From a checkpoint of a small mixture-of-experts model trained on Wikipedia.
Size: 12 layers, width 192.
Training: a variant of Adam for the experts, 3151 steps.
Below are experts of layer 4 (counted from 0) of a mixture-of-experts language model. Rows are named router (the router's row for the expert), up (a neuron's input weights, with its number) and show model dimensions 0-191. Each number is 200 + 40 x the weight over its row's rms, rounded and kept within 0 to 999.
Before each expert's rows: a language model's description of what the expert responds to. This comes from a sample of Wikipedia text that the model never trained on.

# expert 10
What it handles: Leading digits of numbers. First digit of a number, especially 1, 2 or 0, in years, scores and table cells (2006, 0-1, Kiss (1993)), plus hyphenated letter pieces like -d, -c.
router,243,177,156,183,255,104,274,159,176,148,246,191,204,187,183,300,169,317,133,176,207,164,123,162,204,182,152,239,201,164,231,196,304,192,191,174,231,222,218,266,142,131,308,214,218,148,228,224,233,134,191,194,196,172,217,194,250,156,225,197,154,208,184,157,184,130,219,139,237,252,207,258,164,156,168,229,177,191,256,232,163,147,180,156,178,191,221,175,231,179,193,206,161,155,113,147,270,193,251,198,208,228,198,193,219,247,213,231,246,192,200,184,171,131,104,200,170,268,203,216,237,192,171,140,200,150,174,218,181,168,172,188,158,179,226,171,172,222,167,207,224,237,178,219,144,143,270,217,220,169,250,117,210,176,239,254,165,234,162,230,201,238,247,251,184,163,212,200,145,179,137,203,218,171,153,176,206,197,190,166,191,183,193,202,199,236,172,265,166,237,128,232
up0,216,219,270,235,173,174,258,192,209,232,169,244,308,192,185,234,157,274,191,183,212,191,116,214,188,226,231,191,125,222,141,227,219,238,204,182,118,197,208,166,223,195,206,263,153,220,189,124,243,209,178,205,145,204,224,179,275,215,226,263,165,138,119,210,232,133,207,138,225,149,215,167,211,159,196,233,211,212,152,105,249,210,155,217,167,199,174,172,191,116,225,208,191,179,202,215,316,165,256,178,231,160,173,188,186,243,186,202,267,201,226,190,201,198,194,125,112,183,225,183,228,180,151,180,214,177,241,171,263,234,237,201,211,186,258,179,168,190,208,226,181,211,187,238,195,140,279,86,162,206,262,236,191,166,190,189,135,204,153,155,197,185,252,198,249,271,265,177,279,247,177,232,206,180,161,217,237,175,242,251,127,196,189,256,257,241,182,199,216,236,172,196
up1,245,227,155,179,272,217,187,178,247,136,247,236,237,210,133,206,204,179,145,228,195,202,191,162,178,135,196,180,210,172,166,98,212,140,210,253,175,238,201,213,116,166,185,220,237,180,196,221,227,175,262,190,237,258,218,153,183,195,181,188,211,231,189,157,161,209,131,237,207,269,161,238,215,172,232,294,185,149,199,139,224,145,157,240,167,172,170,123,166,159,214,182,175,193,184,145,196,221,247,220,252,250,148,225,157,258,222,204,196,163,272,157,215,165,196,259,121,266,191,176,147,254,215,89,118,104,148,196,123,184,95,210,188,144,144,212,220,183,222,220,204,158,212,168,177,208,185,201,202,175,156,199,183,176,242,222,225,157,212,195,145,202,259,269,168,245,110,212,194,234,224,218,195,196,188,220,182,173,220,217,150,190,129,205,203,193,120,209,132,158,206,197
up2,204,140,170,210,277,207,196,228,170,165,193,180,172,237,170,219,248,200,178,237,188,246,119,176,174,131,173,208,211,189,165,255,276,234,230,216,182,179,220,156,178,182,190,226,200,158,144,202,208,140,224,196,251,190,186,238,163,177,166,256,168,202,227,221,201,109,198,78,220,155,199,256,217,228,233,167,193,180,255,153,126,157,185,151,242,208,225,242,206,180,208,173,276,318,186,151,198,251,284,214,143,198,280,171,118,252,196,228,185,232,200,185,175,178,167,184,155,260,168,208,234,248,238,181,222,167,113,166,178,179,251,190,207,223,160,220,228,205,224,191,131,167,183,166,160,255,254,157,229,175,190,198,167,145,184,163,231,217,123,232,174,204,201,159,163,118,161,167,115,214,168,170,178,263,174,223,107,186,192,231,177,199,222,203,106,179,191,170,161,214,287,183
up3,201,215,107,186,206,212,169,223,191,202,234,238,263,95,136,195,202,173,148,179,157,222,216,142,252,245,201,166,159,186,174,259,180,236,242,174,169,237,175,212,131,130,359,181,239,197,229,212,245,162,189,159,175,256,222,176,214,201,148,205,223,185,203,138,223,121,273,193,287,213,210,216,274,191,223,226,256,174,170,194,227,222,214,123,210,205,229,231,201,184,142,265,216,163,219,187,236,249,182,155,195,220,189,243,225,200,261,231,193,193,133,164,223,190,151,211,220,192,180,285,180,255,193,204,203,177,132,212,242,275,223,232,213,142,172,226,194,136,242,191,231,247,177,186,173,174,186,245,170,184,161,117,221,102,155,190,178,273,173,325,186,122,241,247,193,189,227,247,175,218,187,185,198,226,174,226,234,193,191,178,254,181,209,179,169,229,201,223,173,221,166,232
up4,221,192,278,174,199,124,177,197,201,216,163,229,245,153,167,248,254,167,118,121,154,163,247,217,188,163,168,241,141,195,178,258,184,186,126,249,147,165,198,152,204,205,209,139,276,211,177,130,211,137,180,259,168,151,183,199,180,218,164,231,223,260,212,235,220,199,222,234,202,210,204,151,197,165,233,265,160,241,197,266,173,233,174,200,182,174,183,195,252,189,178,162,220,185,180,106,204,204,185,173,193,237,182,208,165,254,179,250,193,210,232,238,197,269,151,189,201,155,213,204,199,264,225,246,186,209,226,230,224,270,180,222,224,242,215,213,112,222,268,83,153,213,227,195,211,171,164,299,181,211,181,171,200,185,152,202,192,155,174,159,178,267,202,154,242,216,206,224,163,237,164,197,235,195,233,138,214,261,224,250,224,105,122,297,138,205,153,115,138,225,237,176

# expert 6
What it handles: Organization name heads. Final words of team, league and institution names in sports and politics, such as Pirates, Cup, League, Championship, Association, Council.
router,181,159,220,128,220,169,283,217,166,179,260,134,228,171,213,246,169,248,90,131,202,166,215,243,169,185,238,242,152,194,250,215,287,188,183,181,211,235,220,270,170,131,270,206,240,149,265,233,283,178,153,226,160,201,244,246,241,145,149,145,206,232,148,185,175,202,214,150,218,250,257,245,183,170,239,211,176,175,193,186,174,167,220,168,155,211,218,125,203,177,178,254,150,215,201,199,220,181,171,140,231,260,164,163,243,147,232,188,256,175,199,156,208,223,108,178,169,227,191,183,216,244,183,198,195,194,159,152,121,173,140,227,119,142,176,155,159,222,126,228,162,168,216,205,158,206,203,181,277,120,263,209,232,207,215,222,125,231,163,200,295,236,241,201,144,218,200,171,152,210,221,234,181,206,172,211,214,226,187,181,246,197,191,163,217,170,175,191,123,272,178,179
up0,178,241,252,226,233,169,123,166,137,147,218,194,151,205,275,200,189,219,198,106,196,212,230,218,173,140,262,197,165,258,174,200,224,173,192,233,177,196,199,185,134,212,226,258,194,268,158,243,252,193,217,245,189,241,151,155,174,246,179,135,192,194,168,157,154,196,181,155,223,228,177,199,228,213,174,197,238,268,217,156,207,196,188,249,147,202,217,210,221,221,156,209,157,187,165,239,234,253,204,222,150,212,189,172,185,271,187,258,212,272,184,136,148,253,188,263,213,199,144,203,234,217,211,157,146,159,171,239,134,285,112,222,251,239,171,199,186,192,149,86,205,216,188,297,117,233,154,228,186,178,136,216,213,232,153,214,242,158,162,154,180,197,244,186,177,175,222,239,173,230,155,157,234,153,146,239,206,200,242,154,239,272,200,140,120,162,223,193,284,218,220,272
up1,234,257,228,171,214,180,173,213,157,213,299,218,211,186,234,184,173,230,158,207,206,158,160,271,194,176,178,175,179,147,184,210,182,184,197,257,148,244,195,200,205,136,202,148,199,205,171,184,223,242,214,191,208,141,206,253,177,186,153,176,181,131,208,257,245,190,142,218,266,194,155,200,212,215,167,199,151,199,280,125,177,187,82,109,136,175,235,213,170,247,200,339,224,183,209,213,160,149,191,179,204,191,212,239,206,206,169,251,255,204,184,169,179,197,199,246,242,199,178,188,172,240,223,269,249,239,142,194,196,118,187,252,74,105,199,244,243,204,186,157,291,204,248,246,210,188,264,153,228,142,132,240,237,184,209,207,258,199,197,211,239,203,151,238,235,218,206,213,221,147,245,130,180,178,171,178,263,221,203,163,242,192,209,161,239,235,187,208,187,254,260,153
up2,154,233,196,146,214,191,187,189,185,292,236,217,220,209,167,204,269,190,198,143,257,215,150,197,189,174,225,168,200,209,260,211,133,140,191,231,176,195,262,181,130,197,206,102,252,192,248,202,252,186,171,255,200,167,198,228,186,173,245,191,168,240,79,252,142,223,283,171,209,283,197,258,255,252,230,100,176,154,267,215,203,198,266,172,149,167,174,131,201,170,160,186,240,150,219,129,158,198,151,171,208,238,266,234,214,89,204,243,153,218,166,175,256,227,185,218,217,186,186,199,243,171,209,245,155,226,238,162,232,164,194,228,170,167,214,141,148,279,155,159,142,228,155,211,166,137,207,131,173,125,168,179,213,252,148,233,210,187,231,205,206,252,202,188,220,207,240,167,178,192,212,233,235,253,172,191,219,232,230,144,255,250,140,197,161,194,199,198,219,162,177,189
up3,170,206,134,190,179,188,152,128,177,204,250,134,305,174,206,212,174,235,220,166,136,177,205,240,229,213,214,272,151,248,264,208,199,202,241,156,205,194,170,183,219,211,219,132,212,233,181,216,220,206,202,281,234,177,219,131,270,185,221,214,176,236,240,227,188,133,188,209,147,165,231,246,173,196,184,203,162,137,176,165,191,172,245,233,170,250,236,247,222,194,177,100,155,239,197,252,184,175,296,182,253,191,201,160,236,232,280,262,331,208,136,232,246,191,200,185,145,159,214,235,206,204,228,208,171,237,144,215,168,203,214,236,110,133,191,218,236,131,202,134,204,237,219,211,160,188,245,248,225,191,258,250,233,238,242,216,188,299,159,272,223,177,176,182,224,207,197,136,113,163,218,185,152,190,233,194,241,195,177,128,217,229,195,276,225,189,223,199,166,157,180,194
up4,200,193,180,202,207,151,294,237,234,190,208,216,189,190,251,235,134,177,190,173,196,122,225,252,221,209,203,241,199,211,189,137,242,163,202,218,241,158,134,233,211,159,237,321,246,170,173,184,237,169,179,138,121,232,148,179,225,219,151,186,213,204,107,123,235,182,184,173,252,281,212,132,221,233,229,226,223,179,179,146,147,242,227,239,174,204,290,234,143,191,194,253,127,138,187,188,221,185,161,241,227,215,131,141,187,233,237,143,214,210,184,195,226,244,171,155,207,174,186,212,189,237,139,227,229,160,221,189,130,193,162,217,216,180,165,171,215,202,201,146,151,198,251,197,183,205,103,144,268,162,164,205,157,234,165,235,149,164,219,183,174,144,230,196,158,239,260,176,208,229,214,212,186,262,161,194,219,254,139,139,207,207,146,158,253,194,204,182,211,325,157,147

# expert 61
What it handles: Leading digits 1 and 2. First digit of a number, mostly 1 or 2, starting years, dates and table values, such as 1961, 12th, 2005.
router,233,209,181,222,213,83,277,184,154,204,192,211,220,194,230,324,149,281,187,157,138,164,164,206,224,166,172,208,175,224,242,213,259,189,158,163,198,228,201,279,178,144,308,177,186,190,240,213,216,206,178,237,199,211,256,212,250,126,194,180,167,239,162,141,231,198,235,141,238,228,244,187,162,223,187,259,184,190,209,245,127,163,231,166,186,227,173,173,222,211,196,225,177,174,173,196,293,225,203,218,235,221,167,223,182,192,219,243,286,196,182,149,139,150,129,168,160,239,193,193,233,172,192,185,184,128,182,227,126,178,180,182,124,136,241,110,182,235,152,257,221,237,146,202,153,193,217,159,220,121,232,126,249,198,239,243,139,196,154,212,244,248,211,239,143,171,160,192,145,178,131,217,204,148,227,199,201,232,175,188,191,188,202,203,246,229,185,249,183,208,110,197
up1,208,164,205,196,180,93,226,252,177,211,211,230,283,254,191,196,138,156,166,160,142,194,161,215,189,167,198,186,215,169,295,189,218,201,216,191,128,221,160,159,192,129,214,194,229,229,185,165,204,236,228,209,213,183,242,209,187,184,179,105,178,248,196,168,191,217,159,219,242,221,220,205,210,274,137,257,192,176,196,216,167,282,230,127,123,214,150,142,206,208,190,145,128,200,205,304,224,218,183,210,260,182,163,238,207,194,205,225,210,177,181,295,202,299,185,161,109,167,200,232,179,214,133,145,189,194,225,265,175,249,199,146,163,165,273,191,202,213,244,255,168,179,198,161,202,209,207,175,175,209,155,187,182,251,293,200,145,153,165,171,190,201,192,228,198,128,201,204,197,174,216,146,236,108,161,150,255,205,139,165,118,164,188,248,157,133,228,150,238,228,204,180
up2,248,209,206,171,192,139,195,298,246,193,205,189,263,174,197,207,189,176,202,163,257,182,250,208,201,186,186,118,270,229,214,178,177,296,228,127,231,260,197,251,246,238,180,174,156,203,203,220,213,238,250,164,348,267,208,202,206,230,184,200,175,255,236,208,160,209,300,143,230,196,212,176,200,188,176,215,217,172,217,194,186,230,164,273,254,217,184,173,222,230,234,251,189,269,225,258,220,160,192,202,202,203,187,203,216,197,206,172,183,146,116,245,144,175,219,201,183,165,102,180,141,193,186,231,175,210,149,198,167,147,181,193,248,98,210,243,265,175,172,268,201,149,164,204,139,234,176,190,196,161,201,167,122,242,264,216,175,224,224,221,255,197,223,292,120,224,152,185,185,214,212,221,205,200,228,149,216,225,234,204,223,236,164,191,274,116,190,178,219,146,245,261
up3,191,227,174,241,217,208,228,194,150,174,190,257,196,155,197,203,192,158,196,234,204,179,173,196,257,209,206,216,274,174,245,233,244,125,189,162,189,203,256,230,220,203,270,205,157,199,183,129,227,269,178,156,222,193,138,155,197,151,235,172,220,217,119,132,143,191,246,107,172,226,230,204,172,188,157,244,223,214,193,219,216,197,206,230,216,227,79,159,207,242,172,208,244,166,204,255,260,236,248,218,167,267,192,207,192,157,223,219,210,246,160,145,202,134,144,203,245,228,166,161,289,180,266,275,172,200,239,179,212,232,208,128,178,183,235,208,252,278,180,268,193,142,127,180,140,87,174,176,227,215,269,167,214,252,211,198,211,207,176,143,179,195,196,277,181,255,293,188,213,150,185,215,235,237,212,164,128,103,163,213,251,238,234,190,204,224,178,172,195,182,180,160
up4,210,140,222,214,218,187,163,264,174,221,176,226,223,59,239,222,164,235,218,156,273,184,240,208,251,214,185,126,179,184,152,177,202,177,186,179,172,172,144,272,209,212,207,227,167,197,205,167,246,172,201,228,289,239,196,217,153,213,253,255,187,227,219,177,149,207,154,156,204,120,209,167,219,217,218,242,187,162,140,83,188,144,160,238,216,267,198,219,200,141,209,180,285,194,193,222,238,245,272,202,250,188,175,193,101,250,199,141,190,127,182,182,242,166,175,178,275,207,164,182,213,169,229,218,244,196,209,158,239,228,205,191,176,164,239,152,167,191,152,280,240,158,219,214,240,240,264,232,216,189,182,247,191,160,153,259,228,194,207,200,190,277,187,221,138,232,211,194,140,237,159,295,218,186,188,252,186,154,241,177,160,118,219,141,276,228,228,201,246,200,195,150
up5,185,211,204,272,258,164,251,154,247,215,217,194,207,273,166,224,215,200,213,203,122,173,182,186,205,160,206,156,181,164,139,233,142,245,129,144,192,212,198,252,230,285,260,133,215,220,184,229,265,221,219,180,194,189,201,185,277,181,178,226,184,204,200,209,236,205,203,144,166,217,191,171,165,121,183,220,213,295,225,246,208,172,205,257,234,205,151,110,212,208,176,176,226,195,245,165,217,70,238,244,53,242,199,229,172,190,195,192,206,246,213,132,164,132,184,253,171,238,240,200,158,175,260,288,211,179,240,261,112,66,164,180,220,207,192,166,249,162,229,193,214,219,190,168,200,199,216,208,176,228,234,180,237,251,217,261,129,192,191,283,220,219,196,201,181,157,144,230,187,192,227,223,218,194,130,197,204,204,169,205,190,156,196,203,173,222,203,167,142,168,182,177